Weights of a small mixture-of-experts language model, trained from scratch on English Wikipedia.
Size: 13 layers, width 192, 45M parameters.
Experts: 32 experts in each of 13 layers, 128 SwiGLU neurons an expert, a softmax router.
Training: a variant of SOAP for the experts, 295M tokens, 8994 steps.
Below are experts of layer 9 (counted from 0) of a mixture-of-experts language model. Rows are named router (the router's row for the expert), down (a neuron's output weights, with its number) and show model dimensions 0-191. Each number is 128 + 32 x the weight over its row's rms, rounded and kept within 0 to 255. Numbers have three digits each.
After each expert's rows: a language model's description of what the expert responds to. This comes from a sample of Wikipedia text that the model never trained on.

# expert 10
router:172123138156100104125087181123127094120052113171130137108113049157126099141161157152153130092088048133142163123113103060136146149108102108135088171112147073110115199126160154166117183114138130159095127114142121134155130090160138097184206101104076087066124142191148121107143153115171115126137168082107167160197103105082167145141142117144169130128165178169106137139164129137095105130174133076201103124178161158129113105102111095138156140174135087117107119141103135156162143141149137131168069131130164105092103168144064087095168158097133135149139051113172129110097081107073178150
down1:079093142144129125096107163163103133123149129151153149163135110097159161213111172106122147159153163176099107074110186104149088155186148205161110157107138149075113125103123114159126129121139105120192088052158131084121145077172086178077149127175152154113145173147128165110076146128169142142153143166121142119116177165113133111138126111090165150189160146110135126108183153081122113106070109121140192130131090108083125103162121148143123110084148114100100144144127105141129078128141118128102126084152177179169180129194180204138105088146129116103154125177227101110104205139163137117
down2:136123106123158098142112100140117170164132070077121118153108141077118145157082124092148161101121180103116125180100098193072105156183098139185079122125114069120148084091161244157168109073174190119122160150118167114112168176102094139127141141148114134119099128100138120107126105123125070189164099137177113093122149140103112101118111090175124114163091193079114139085155122137141088126135097157153111119151071143118183136140164153176125154136101098136173083145142073093121094079118165076166140122080160122128089150145120193131109115114147179087063115149066108120156164138190135145
down3:141134087170133114150128121123162121120160095093129115171189159113085106083059110062110119144161102156076060072123143148129105176091158162203147137120152118147173103112063152073143124091147121108086143089152146133159094164152105110111093136091150170138153080116108108104091157138108156068158139128169097114116141108135125139175106122180139126113099064173148130095082152121135103059163190088159134093153101152112196121148159118102170095141112142068094168139107085109074066184149109166144116050131135147117130117050160120081136132112111139182107107144115169081102072137132108142
down4:093148125073107115101135169083087085197161133122147177160107060165151118123134108164143143113119104163199101133103123129170151116127183183094111143172061144128137122176094068087192121169163139137124137127162106144193158200127110132067144174126109093165126184141116136116120142149146159070134137146199136084139145132137103113126149144132068102106068145123090098159160075174091127117141084168114084125158156140170142087098133135156161126089112131067093136119123096096107152125172148143144227153165143096083183137191090093129092124102192158124089120120136142144114119106125089136
down5:114144095099167118130140095124124088178096156108123151094062163087138156141130173136111180113150160154165144152046103118109139145120206155144122182151144146085206173175104098154131101189166132085176206161131162136124124116143154136157149122133166115167174151168125117159127096097113182096141115102081152116127144040156160153141140123175114095109159158159075128098154146184132151102102101079074108133138149091081117124091120135136108053157156115145098149140086145057103162109163139117095068082114120102113108117169064170181140143144107115109106115170134140133139047168135128153
down6:158188127126095129165121104135116096172173127127125104101161094126134149140148157082113094119163110150138128120129054085107136077114176187101122140163111103040123117100123135160134115163101135131122103152118139170225167204091101217125117124092174143157101112183080128122115133055173100130154161112138129166171147099116141115127162123086113041097144135123132164090139145070106095145111124058186136151103129092153126148157093169130146167131140076130122139098101080112094108069120166192138154162129082045140100115119091144148156147114144092126120119144196183123117125099175119148
down7:156161050132111140155168151130087158109141170092136123225170162120115120141185169158145142194134171131179095156127089184104123125146067102131066082122122148155195122128161126156113127065086158119133121102033113161147137184204102113091119119120071106141084078155147145170154130147124135117126068147123138108109089188103139190160177137115130118100114190160111098162123134120139137132155114146129079112118113095137125139089107133117080144121113180163124173143157101079097114124098108107202100161117175116090118107145158126093116140135093087176144162133128190093128092182166146104
down8:101127140133058093133113157165103149125151150128114137119144216139084127118119122117173188086119074097119107153146160072154104132119135174154208058103178160187094153117149105131127133104158107175128167139147181192106151106157173128077093165086165110159122128127105141125122169193108091126134116086114132168051161196067089149132125165103126087148124118142160141151049193122111174158131114164118107158186143136083171120096114134161064160090159137139186139115113152084206113052137157101178151154127131127113117162151147139156117095148116137116116129176130115119134104121161145142
down9:100122101140095043081128151158125146134149142078146126062129066085083178147163118157151069154101123109156172121137092074128102070148143107128161169149154129116126133099118116110121228075149106094164124164143133104097161146095126122148119157181144137126153128209141153127100164164140139140092212074113117096133124081142111109082118128138158093111153122139168104115142137129129126088150086085102224083097110123175110108125115160090071121111070163090141097176166124179100161127109192104171166161131091143143093051115161112138147139084115130132188110130136127096082116118161155156
down10:164080131203069067141173147063107110133149146100166117135084131141143086172117121157116090116105108077156110115066169151126147104088111094168135130138110078115115126189123102190090143091132154107145177152063112089124112198134129085178108088111113138094180137137114197172135165174106150122168113157069119165120127097096138110105157170137141146121173126086118107130150083124151096188081174127106134142111158116119109091165077065172133195137149171144099146113110100141092116140148162120101101178134106135081096082144127140161079076124136115139144123126192189122042137125095167129
down11:181152131108101157143103145143135116194120110115047104128094129113115130136123117083129049132160123127166131084097139173096164083137132145083164142136061154185101133118079142113086203144105110100124080162106149156119047095148083138147116102106108144211115114113140088173128146118171133167155154135141117122120148090105150124106130097154135156047111144101120088186097141086134146124168056168174103185162104165162138160124131116136135126176160216165129138124142130129117106201130130075110160117143129087142166168124113091100135091053149176112138162195124110152179127098176150127
Mid-word pieces, predicate words. Inner pieces of long words before a suffix, as in expl-od-ed and sh-atter-ed, plus predicate words like found, based, able, role.

# expert 22
router:184140115132109119103145096113091146111146144125118083095128129159074101103114104081116118099113160113103097108089121121096150125139160183111079122188131141037108111154137159130131119094106055145130112084091150115107104127107101101111124103147108163119178111180185146169147078157121107143104142116134108176117121143159123133116116201138099179187173131107057045128162131181185175143151201112115073123119101104158156105166158117130158090193157142160176090111160124171071058108132144128120122092095100146130125106093117102105103103061154120099061163092183067065141134127098124100
down0:120129129117120160107135073133097131170082097151129098103120107143168172164116156138092085148145124142153149119115152107036113087117127121140114100069090114144150098168103102197120091176134133155140135144126151104148148163138107133121068201106132163092096120102143159186182149136158101107172168148094208171182134143160149096103120113154134134164113135132113114112142178149066175139145099142126154074157175095140158208123135109112123138053079161115192097097028104111123102085172127138151070149126119160161110188086136105172146148132186084095140098119082135129193112111126101155
down1:141148083090163136173127138121143135139104177167072116134169138112194129119110170181147091096077145151181166079097117107167079088172099152103025132159110143135102161158103200106090091143163102128119137098092125035147141131164134162134098128149116126067158111093156177141138096153105155117067130125105125081159143179129180133162127147111142069134149095108184121166108133165109143118118198203133126118166160098137105124147093127059125086103148143096088069116171079063133133149171118172146104098141126145183142127120116138133112073165149153147147116139099075087165111135119137155
down2:117138096127090100066117138168124122079107180111166062074122132122118079181131174112120130156099107139099132139069119145130129110142095139169089099182087118113114111124126129114117162098143080102122143105186088101107156177155111099138140124096131131120120119086092077129173153151150138111112039142157109140116122131106127152077083146139157058060144150071123113120094090129144142120214155108104128177195096160108125132188107159154078120114136117121083110154164102139100133070157081112141101158159128175109160125123201112162158123158170095075165176155088116128030084092179105087
down3:055100109125146115046129077113127121073096156106141117146096136139057098092109093094147115155109085156137158057152159080143111151102137173121144175141130128117084120091151113138103078168116107070176142059170102157175126125106136117104186090106107127115090108131123116077182074147094151162157173113134077122133104118102096156166185150078184164133117101127153121135111184089128130142143191128124142120075157130199123125103142092148098124079123165159163101100175080128126097152146091173102127132084057162083072187098136132169098086132137149134185109122156131185121107166134162138
down4:105097057140149155127133087085145087104147137102183108051139155130182138134162114130153119103117116105118065128203085102153119128150163119144138117150092100108064115080151166155128125129140108132118107084184141129125154070136122174125125162091119152109100127087156079119143100158121171171151100106114092102179218106149143121135076085179157170121089117093174166139131057186084069112111067112140083136137130135138112174100092105111075134152159079128174120150138085167088126185138101136146186158076104155119108125166101113137159164116068167103124209087102123165115151099140137100
down5:108166184152179153066114174175158115177142093067092137126122186083111116155157178177139157071122129099137117121156123058137154185095103176143166096127149153198146128144126082100171138110148168141129111164146130195120080179142092096118099073128122129148072130126105157127171123120143132171133127154158121083079117132135129107181124083116123135074108143103137106060121145038096123081088050125100138162107057150152105130141115155162089170104082102138131159113130163115081148122176078141154165120084138130140095135149103144111129115183112106158141082152117189127090141075094097097
down6:126117099132134178144068203158181110149158163140095113142093159107109115130081160142024121064149117115125096143145104143096107087103187130169127131092124108145168118157097116140085107129113113086127100141202090093106126083074130111100153172136069120153126172086172119089165135087146144139101098161139112064104125116105134154142121103129141082160056172132123133111126082065157084148126136149116151094112163146177144180136105134141080142059099094123128107195087113095158126109128118140183121165139118134093084134132148050237198118092137117138153130155143150134085144127088136132
down7:186082162120154116081146158162077121155146132135093152193123134128155186116173105156161129057140159166171109115074102182156089104100064120165115161138173128129187088118076184144135085071128149195191176123124108146131074088136167140139147134125120123154093114114122125105156107099105157127110090151155141077105201138093057115163049045095159092134093137138126158124123098111112168058178127183149111176142131102095108107086175159153137161134121133109079153112115110100141143213086121114163134127136111109176141123105096141146131120129102127136109150174096098120178135140130136158
down8:084116122138128089159164142104152099139128131110148071107106106114131167151119093161122143175134134102156167177126145096112083157124157132138184082114153136135138116117123138059096114090124092055113112097234086149118085098175151109065120124109155095101197160083158159193192121179133158170103060156166184112122103131164118133086196146163147071142078164113132148140100117118114097082143184147088192102152106118125152144143133072093088122106166116125093115109155111110122136128139156099099096153139109077142110080123119068113181120096124092169095194096079142151119151152115166181
down9:135092131129144174163116152121155117135088120124073087041122120125167128148081155157120114192143109115180156160115157153182128132156128141160127218083146154133090198168075118190131113150156111069109111127130190136117082103121169118116132143115130134143125139129099195114108093102024113126169088116120150123146119200143134150109130171119129089149116094148121106134141079098133161125179172143157142167106255131103106109109151131096150133107139099144077140156080094097160121164134060157107159141114108119106123145136203137129153186176131106144111094122167148125163182157094127124
down10:139162197177156070142183107128126122121133156105158124108165104107165129123157102094092086166121108145110156113120115112133134154156102104103139050174144140102138114186074180100142118102092164145078079119121161144143093088100124175118140147116092126151158194157060143100136111103149124115088106085161181141156157130137153137134095112107138085134155124153130153120130123156073149117177128031174155140160132068109118152151144139172139161118114159146113077063135147138155103125153124170129167079067079201193148182184120143126117194193095166063111124134118167117130166130073093168
Years and dates. Four-digit years in lists, tables and date ranges, such as 2005–2006, Founded: 1987, 2018 in tables, plus some date-following pieces.

# expert 27
router:098121141130143117158180113176149168117145075149178137129079118171139122115172159138146084092135201137112152162114114151102093169082108150108111178100136139126102146160085102057143135180124171184166089079091118144101119157131092034124191114150112133129106092134165108121116120151092092173080185152122126148166123117056124120100166115168154166131117136099161140177159103092143170145170134201075123171106151112136127133126099072121154078151164099190077152098139169093107144128154139160108130078171116152071115153116172094122095077148188149147088132122206112104143122157151132180
down0:084166180057055202150124071144150160105157112135085160169161124171136146175148119140083151104183155126120142108133165153155116152121135171135091166182152182135077124120148132103147191034144083109049068160161117142109111114152106133132112120137113133135136141166146141164100138142124077141118129055175165093144138130138139181194167164108088081122184124163139140141146162139133163106133106145157123121143147102183159126164147152158140079125166106130086098140085139118135231118094082140105131167129143125102183121142141092130163149131140085149085059104170142120176156107159132116
down1:143131132134101120135078066129142213146114128151160104180159136084175160080123076094133200082127111104095154157100098142126059129127160132081113073153168135107172083168115151138145157091090146099102141124091101139145141117129095151131134151143157115151122150066173090146144072146148110099123085139191133119110173108160153113112071086151181122128089166117151163130110111106137147149166129169158128188077099141128102168170114104100119161172073077189103131122112126140089089156087151106120080091100161148069123096151124090125142057082046117136128108122168176177054145157093141125
down2:151104154142099161153145115135124094172133180100093120130147121139149118129119156128122156133090157132142119069152160195156150143083176151137089116172133111149126117102108179151052121051128071156189111107130131148132154146135165201160105145138109116180132069159136164142182129139151112088199180107146167135116146109058135162145147085067135086138122113136131128095143187138062140073121104133190142126178077141091081113098106144135194061110093171138148116100171142192135114120128121103090085074127065126081155129111113172155110145104166088069103177142168079119108141114131111177
down3:153140120139156153157119135172100169191138120170169089159108053122157129133151127244137178128170117145130142147142074133148074176056170154110145124104130133144124109118104172112110125130105190109157104079107071131141119170115104128128114066149154168063085178083150170136102128166111124146142149188164152056153113141165122159146069131086083140128078071180121170144071095098130133164150129145101110141121122142117126092106123160180114147115153109098116134151143077072096132093076134101125129091145176135193125144136059139125114152166165134206089106115107171167152134134150129159
down4:201216154151138175172119178153123142111176042107062118135123120123130030109135157173150125111098148127162165110136144118159112200081178122159141089153127176103149072134143179153141113137156126113176108098155127088184122153160098109120111130090118107161120146139071122140149129107108167101173077132088102125111191101170061183152096098098137143114124146122136141089096137125132135150110129167133139123143170124094165152113077126176127142052127093102101143156066135124155135102186109111146093142118145138178121067115106171154118141134151159089164102126156169109176207126181153144
down5:112130110134121114072088154093160070109160140143068094121084063146101123122114143120138100118020151083099106095108077165096119184123190094142192147143075140177122158103155096137114116113166133168133180071122078138096140122142106143148105161152122191145123097144121140146118138110130187120153105154123132107171066112145125131121128168052155112154113092173137132130138145124132076147132141105148104081123094101109196092103096110118140118159146114155070129117156130131067157108213112110094137186078094129184124090167159156055107162089133126154179134116186128188154183109101114134
down6:125186140168103166115086081151113134207134131115162120127154078118117082167115127077120155185167146098111140164140122149076108132091141112106152136159153159110107096141115067127122068126196132145087080158183079132092133111117109136192079171114111116167135109135113102083112155156152091144132126142167111153109140135099165121149149114097182141087153138126136108064121102138086069134163130101093052034134090147183127102084143133111142108165135104097106188067091187157178127098138062088159146093145113126054115126124063164147138132151125132154165128156181089150182170118106133162
down7:174189186149107153084141131154108137157127114144123100137139066155100151179134143105146099073119114086131165138090143070119140109182096144092123106146117123094096083152137199133113128085107106160056108118162190159060173147114086203139121079115165141161118114067129132129143107105144087126192113166107128116145075107161104172156134134062146136153129135121145115133119150165164134084137162126147161077155081086111126091085178140125135123148152101116081120119113101103122154074149034061115114109156146094158144131110210133169125095025124107137104152106142147158103134137127179087
down8:137075110131151114130127075124148072083159159130194153073141098158144153126072108129172105104144127105155144111137091121147056148111123096156072069100052148148115177100122102179086160142127192112121087126098130095169165153147144182052151093106103163124112071079142169162115059153122149101189164133129122133118138155119140147201138137150157186170143145129091177143185105138112142156119115138143126101119087129143120189139124112081191074057132075147135152094104095087155065159185090130150164124112122089108183147119106122077164124149122145117120122142137185150144126093133172121
down9:146145187134155178144154126134093110119139149156072147129112098139141090069193128091087094105084129119137148136162107098192111129079137153131127147122094115107102205094075187144132143130119125146080098098114137177128156115152217124083188090128136112097115137102062127133034112108099123136065162181128148168184115175129084162100142060110148105139095157163131067073119129134146109128117070114141163102134111120102140122077115138074102056125129072219155125106095178109141107144147104155152133112124113147103178116153122103127153099132138153125091130165133110071120185126186108103
down10:092097111129135155109112109136110141108098123103083174132170050111117162146122122140141149091105148185133139120124135147125060148130183176153116134150126135186186124116084124124158153096147129169175067165092154023190130096110137202067159123023099174151185095102109127130142126159174152167098093130105166122199129108190156164169104124090164101084078138113132106155105104128168103181146117123200120117149069132156117144095118164092128189178136152119100091086119143102117148158108139144152113121103112166166149134075125139121137114168098133131144105163121184145135160139127172097
Numeric table cells. Small numbers and pipes in sports standings and statistics tables, such as wins, losses and goals, as in | 1 | 2 |.

# expert 15
router:097165154064135111160170079129115122135183093103173117191093116157146113103173159098139094133194173185142061086159124123105057168128142160171136145121165084073144138134153109094174117194144131144159091131103151128174109118134080098082123131197167109134098083153179112164066128169125119141133150110122110167151163144133121121149065096155135112144159164099145143160078169125109183116080046154085148163120152166129159061173104092096151152173133085154068105133107138180095169071108099161117167161168111102126120142111167122107129097103098169146100109117123126119108119128146178094
down0:080123121153175151094147178169133152137118139186146195136183157155166126157129131122122110129125037152091123132111123139186132192181103110125093169070161091171061188129102099125067093116121157149080159168180160111152131130132117178084114164116110135126136171046199127155139175141144109133110089086141176199104081124087134129156126189103114108098128086148135146162153130145138167062145144181125101115134140086096109104140175103168102159133154140153133100125145136105092114196163104160144189115123154137102145071099125161118102153107130116093128128167066146162129152173119076151
down1:060126129131106105098110131117129117146148184091140152103107074137103109168206099117125159083060133152109126108148113071134126154157169178122125145181154155151168090158131158137085116125170181088097067185104099124079136127168127176132150183090199172108148157072165180139183156127114144100176162085171085140112085085139197129117138090129119174093145184146145201130172102099167143124173153124152132136094127128131154095109158082145087095046132123160198129158121182167106117137181114118159093082134085136149118116153130126160152139088139150105119151130089122085117147098120103156
down2:080140135150119108079148127128207135093141093106121068103100095099102074187106187147091191143145104096132137067180130111140145125135167143122055166172112144161110102107176112120088134155093111130074130095168140149120092114141136093102175130083169126123052096120192148164128148111102127161112114135177195132156101080136100169135102109091100123092157158122101163113105127114076133103139081198133161163095120171155134102146092137122120112167106204164144149158137192131149076076104120136101102128096125189100096115140164208141122106063129147148106112119100186179132130143159113082
down3:081093067096155121206165163103153134112216135129128175057144098128102122129124101134150132115092165120135140112152087137105115146140121152183064105146119132102091152128058084080145140086122158158125044144157187122173092090110119120098117166106126139169106146144146168094153146092118158109145155142135159118127175164117132129083135101098129128129104089139107098121101162155166137133100137164084055178143075103158090106187110084094114092099149153050169076193097118128125080151153173169135187112137067115092103132159164147115092149092102125117122107064146109082122142152149190109
down4:091110153175136144162185119130128128133108144130162119194165148119169125160110125151129081137153197167114176124065070155140146085139197201114108151126071119128071100155130133123139106164172143139133132046131189116141088115157105105129121126144120104135106168115203123128148077089189128159140114112137052080123140149148128178124141079106121107130156205135171147152104169122115208127127167159139150152171130144128163091173081134097087165109136139108091141106124121130114125108142152129177076144117168157177078117085149202120165148109109078138102101110111103202052143137166120119
down5:096123128125122120094116184100096157072118148090155150130137118131111159154192158098114103122205110125128158106133083111136116160083113148169123118166163065185108151179116097113095167110184129191156112106128081096093049131109117111167150109143099147134152109163188094136127154116158116160135156155120114169164126169139100157136118105125147227152130134127107116116196156138093079112176140165095102152109083112177104155155157102134120119159060093055141161107169105151150123081095130113152085123129104145168164143093112128150160131120074139130054125150123152102089164223205181111
down6:163118079084145117114162139086175158115142085118171126152125111151180153126094167147166158150149103172100105185137135071138147118149134098084144119061154112132162213152158187115147120157139157164114158114123136156167097132131085123157142075178121151108129112101067128092184177181098112119158136146134045151100174140149120156138157107120112104137163163149104100144195128097055123170186165051103093055096153116133139093139111100140151128146139179080136115119184135080149099077074111138128093155081150158131107119140105134107107131135136088115129167211105152139193091167130122173
down7:116136117104174112081156139085103185152106134105126155166097105166161086094092083142083110182169163175103062172202147137083094191075141099083124126137140162088076148148155144118177094144135113099161134088102120145113189154179162086094162122127082130152214137144114129063178096104076158129114165129158099182133117136155111121154098124176144106142081132188140125129127151163083128128112136117103172128137143117103110159110108115180149093191091189185115145123143111117140149079134089127097079192110108077112190115141133181099129126099164133099115171169164102087138123125135116083
down8:138107098113093120108103154132103118120162156068145121153106087202083109090175158107096195145163123083128138207171152098166118137168145191085147082186126113116117135116065127077112078108153122177113184148117157153146151091147118111164184128044103159133148145140118137071129147145094152117097109116148181097090098204167205119104097113156140127097142105119131152165113100118147144110154105123179081162135162123202126108124136153107106150115122165117150099109181171089168083136151115140136076095088036114100166061146141151150196106158142092137124102140127135136113091119152103134
down9:114095053098144126137091111152091150127103162135127174084108124122156099165093065103139178102067100186140173184112154095135121146134188121107109063163106139108132127107144174187084161083034099139140128104171134182141072115160141132161120120070141109119120143139098081173093094120085164139144099169148131131125123082129147156110121093118170146136079130112201161065072143113129082066121147117159159102164119163103091162071159132134051163113154164105141164140134057161126117109111133076155071125070123131142149148145115158160094104144121150149213120148117130128179113140133134121
down10:149148160089120177091128084186114101191120134162133107142125167138166151149144146135125130130152119115147135158142090183096089159189162153124109124133113123105079099096126036137113087128133073081130137167137122141114166146167130088133149153163064118122106064208160176138147156087135112108157096151130161128143162148155120112171149076105107126093115135175147101155134127154170164153126142131084041132113192144089146146086110156184134087159144121071128093145200114176146158076152213113087179067199166146142115149111100105103162141083103160108180128093126111141135161099137144175
Numbers and measures. Number tokens in running text, infobox fields and tables: quantities, dates, decimals, measurements and units, such as 3, 2.9, 1.6, 100.

# expert 26
router:198134109078102079122113163080170169083101092114158140059131106100170089103164093078146158168100147117116171127055197181113123197120163191071171167148133113154142091126162093119102115179068129094189074107111130112112146136131161164126091089083165159116126088097130112095162129097124109125172123112151084142133158083109106133112134111147139111127169084073106099131168147116124107132087068187090139148191129175077101120075089152149092091148137106128163119130099170104125110106150075080117170106122121071135097151084142136114099185132105101109107138095126174145178128119161134153
down0:124119149163092125134151158071099099155085144067184096103116114154112125062080126158102148154200059135167123156159112170086176114087100144140125138144080150079115130105118156132106154087142219099114190112116156133077183079065169072127128132124116156124072123142112128129134098135125199100133137130129169159143053153183115171136084082171131140123118141164115118086190107110144094092153172137158147093116122110135148106144081177124114078135154126138104088044128122087115074168118121139145182102136149132142139178161105160092116093155147169137149120185061120144151146155116135170
down1:147100119103122068131067148165118156167119134084136099152166145107087104130118088119024142118110176178182102145107090149184127112077104177095046111063168098165165135122094057082145155124082120140148177093115112105155093137180123125125060122074144117142137040086099181169143160083122122136092120148161177116124121151088147156158113159115095129101131151157134139150120201163093141141157173139141139057118122132130107144091105081124100089100108137099127066137116119066110144133157120129132119187078155136105141126100140093163148119157172117097117120112137131152172146142211137144
down2:133122129200103083142102083140119158123106146102107144151106117073177133127083164053104129175180041105132089129129115127106153138102125130121169122103099105079137157121117103168115095150100099089186122120157126123066141142089151176111083113156099084106094135116110140087149220126096131126110130099216139133131160160123142141123136153136038125094093106082071139149143116171201173184165122102174167112188147131146106133139120181170090110075098115115084156175119138117138172142116157119099131164071138116140055085110106157090110159201088111102111111102088143118167154120122127119
down3:138053186136172105117091163105148128193127049117133085143091143127067112131095112142127172169117151142133101155155214095164129148128107165159119087096122190131107073148143112149103189103081100182150166146122095111157074128068146084112130136184185088200128150152148148134133172076146111153143168182155120150115153137138133144117145136157129096098120134125098123119138109090179142127145216186069074124133167085127156135086126156146144187184134103202150112095173142123128159170140090124193098102137081170125111152112164129109112092089121122162170120096100153129152149135126118143
down4:161136168196101093146095090045115135112106141080107115132145172088097154090065074089103032074057154100105095102204122153083148123144134153125128158164090130128098080098065143107134110163120133126112137112096146184124118147148097109128119153156165166137110095156120102117157132110109077148102122119104155113152105181100180137125093037139132170101147152162101189163126102094126149151171146111151082107186151134163156150178086137142095112173116129147114116137084144115151199126134135089153134102097108105172158128164082102090099140102134112146098132094087130174142168074198153102
down5:160175106085219080138162099140170166153124164132195109189145150125134083129178131073123146133158115117145084086138172115132134106077110203151120088134147159115120147140112101114151156091156097103151083157159089129114120115124110092131103077159118148087140091179098121159174104176101113107093124181179154136043102098169143048092110179111136128117156058070151113110164084114091112160096125122105139201138119111103126173173071140101153170156143116171097102110159102077090187158154108106077146086128113125084135131189112167130118148108143106117147109147121120137185139124086110119
down6:094077176149122115118104147166098151084164115115098111129129110164102158140165066103157154128087141097132165137124169091111160093105131114090185098161180163118180118095126081109189129183112141131094125088114171116126156125111120113136130134100149099123115068048147135142106067139124151172133087102160119143081090123073161145121168136132166138163111115202137114210166114169184107141100185110115109130114138131145168018138082088101168138117111137157096072141116139146125073118104122125158097168121196080161121193115165167120116108077145055169141088156106144122163140115185137146
down7:129128103138153104109100133063130116095097084147116126163130128162164113133137097127066105161149036111129118189153076120129085162171097134119160165118149071112095140156091144148091157081146156174107130135153088165131167079162203115121175107120136144154078141152089180153129116150120131120193164119117127084156108129059162099109110059105092116187154056108200117163068147082139135125163117110146106184176184103079117150122088129119109133155118165118111168134160126132191146099143157119126117101093079118160165169073146103091188118158120159174149101165206144131117144130100117118
down8:151148079153137076161130084067119120119123094135110138156087140094116177121082135187157142166159112137146145163184122111104117147173133106140165150045114150116170179140123143144077154068041147098144119111122102134079109140041174171106087143188109080137087124146076115058119122136080135181168079154135157119097141156103124163092116084089144119165103127121096144100110121163126127120143149138189113142106090132181170095164139077204132087112123082183134123147101134120129134133145107120156129136102117147110113143062067191127142085159122136176170138157096155140155146189073089122
down9:117152153108160157153101122139131111084113164186148121139095147123111110129148121123090073091062099127160070128119077150105102145092112095092137131117149149163180131162108150195114163147133161131163137082088144147129097158116165167119159157090176119102120122139123146072153169141149076158134152159191148111077140114122110151097085111104167096148065176110146109123177192083136144135223130147181122176180134185077141168145148167134125076147070163115155112114171154137081140128115120176181082140144129115110021141119168150119102124178166169120173087118133160122183129185089143138
down10:146156062160152163126126138133130122116127112105125112124137112083144122147163147085117159101178174093140171167141102140126146149145113113074164161083150108125096142129096201104094112144072110128096147092126151139099123118145127117102083128090144163158114121226170144054183112085118161160134151127072107089141110139137146101097096187174155146088147160088111135109135072196164080079160115095159099160116139158071119155150110192096100104142158100159105116121121123124082144054088023208091164158133123110123136152118129113113164139164109128137194071138122137183175060137123122131
Capital letter pieces. Single capital or lowercase letters starting a word split into pieces, often place names or headings, such as M, B, S, k in Hokkaido.

# expert 0
router:155162099133090124123084153102141194109092128138141091114058092134123109111113095139084129197117123114189131154115182132160155188088122177108101074147076071074121091160135078173118171069105099104061145104187137145125163105068134088162073090137170144168073174124111135106137136128117136072138104108144106140135124113123165164132134079097121082137142085118104108174134152096081129090129088128079137109181109121108077172142132162086120115080158128109096134108110150065172188135125091111106163130098151101184187143106162180124114163151141136156118118098137153069101127095121063179
down0:181051140111159099112130013143124114153045088076111156109082139144170134089098137079131201141142146104112096136139144131123117137163117137135079163128125101078108117176157110114048079090170099145142141154119075147119111127121155118160165122128161195041174139092176127144159103134110142146151113106144114125129151137119145129090049142081172162166161120145151098059148135140143124142184099131105151129114179143152105105135130126110113114159105189122078175139119182129101160120102158131113118133141109129104134139084089066148119078136127145125108212132117133130149149091110076216
down1:166100112153151090115189078156083176175095206142141166160127146139135161184173156107059054071116076178150101129135129114131183059096120125133111114124194120172180137138159167128106153164193160156087124158148179128125104090152132145136169127099138181128121112133162159088081140125149104133155104157073176097150121107154144105154107146147128089136133090171120137105128133162129122141101094116105118140149114103056127128104137105127080120084193118201141148130119057160160149174079113156086112163178124119107056079147136088129147162084127087072152112164130148178151158125118122114
down2:124136140107062056121137118147135135118074144059133171092150098121074130181147081132069153124153139141090132108091126097135067112128100179172097184128064126121134145149109131080117088115087126178090098104137118126146139106194067185154133126194081141155122103133081149110115087115124063107134156095135084180084076156165116166146161158152063107136136143090143177116115158079108103211079121096108124102140175093143119126116138099104122123178123149110133153149108185125195077154130132110113074045130141159116145145128077122110123126139135154166136167135089150149089083076106157097
down3:060175090153137138147156112102146132185134072077185172143112134119141155125125138132162144122129125116129122147085189159183188104126138131113096135106172089110102149112091146128165144143150114104123124192055160119089132110134173142155131111058124135214143178066156074152105103115134165169147128115184164081163073110190114098186159118140116134146132130177157137148113144109149151166178081085143128208173143184115092071091129146123184163115162113162104080137126160096088114125146159131111129116138101084111135122073101082111145146103136128100116090157082150120176186083122083179
down4:139156109132143148089148086076130132101116176099113130134158105223128166107143139106138084167210109133112081095105065162123123150099085069206135141135109101183138136099153110122109142112125085119082079083195132142131098074126119151135094131084142084165063148096196092126139129112207035097184173090176119090163148144135109167127118061138147153092149152137129142091127098119085158156116097147142087103166129086116080104143131152140151178144146161178167102140172077141108129129100116156104151133154117143171173089105104101157159138154130095144095152124175106131130097151163083145
down5:100105103157171124136118108152155125144155152127198159084142127146097066055132098161084097174134086100135159118138100145141124195117189175116089165149145173074138148158152127173050137080156110146125114186099113139143177164123109121150105159150135176121138138128150109133141113115133072125133163101144154203129081106147158107171119133161110128100096084157108084164115092080120123165190168159106131151153085184136158117159153091143192084103180087145053109124126178125177097046206130167163107178107121137137153121102165093091153155094135116158107101127124155142146097071096131123
down6:122124149117105147097059145126096112170113128179140109155168150112165113124146091134171109161139111074150112142129159150168122117137100147138157180092086060167091115151164124078148147106123080145155089113145168172127122087178087154109136111116080072091147103070141128090137101130191116135215160159131131104172079099151150143109138165154114151167209127134059153124126136105039101177158186171129118092136098160172150110172130129172094131131135118101182104144083119127163094125135141104080071111109132119156111097090154144088143153138095088141049124062150122086113132190147068098
down7:132120194089126116095136152182086172037125130074077177134162114138125117150165115073101153114145148153146159091102144112123093170069178118163113154126121140128128144122148134121111129171092162123152122090121166110102144187138135165095128095120125146129151157121100146141134157070109207176101116180098104101135167122118110123078158111082085149114132106085192093050145146115159141152132116083124159114129160108090124111139075133126115157073085111083193083102099129058126060164144165133076156197113034150065085145175124096111163073157104122139086138149134156148139117120132129129
down8:148081154136168071096101124129086138120152124166074181129199115169147070132098118103137100094136110159118121126105111122067149138080192118120135126162149112146077183181132083165094166124124096052126101112127122154108159100126154096150150157179174160150098172176119115097113157162108137121139078136090143150146100092081166136154056086137131125075118150177095094153122114135074040163107153150095073129157218138141140127148152180158162140120135092131118129163158130144118031096143091143211105167103110140087152145083106124132158081086117125116128109128094134147115150166144119177
down9:095104106161114165083085111120124133117145129087102100141173144078159153154166139130138223113129137121176183099141150150117099047131132132113197166132129119137142107132138164147145130141121121163170092120107035114128164185132089090149180127125164121157116086152169112082136084141144114163124120123098102140122169109132127127041134089100070074152128151137139162173129193086147158157077168154136142105159130089169138109145181076161142132120101122098098187096189053133152135127120112074071069115150116086155092160122127158109096108123115121153187105088102070151124133190135096176
down10:113115136172076089136092139137123080169152157095121129087085051199156119125173141161086061167087114152090093095119162174113130136097163114105115137100156160125110128146133110089137111101126230147108111122184151118121166095090137109079155162060121146093161118152060116118129144125095197194160137121107189121137108114130133107114167122174116151225164104104142114128102136140110136130133122089091126129128045188109151130129198159107132107205192111151096128087104155112132093116111136090114158070135151081110140137108171108159085068126095130123095151152109110134134117131168179127
Word-initial capital pieces. First piece of a word split into subword tokens, mostly capital-letter starts after the or a, such as Sc, Pr, St, Ch.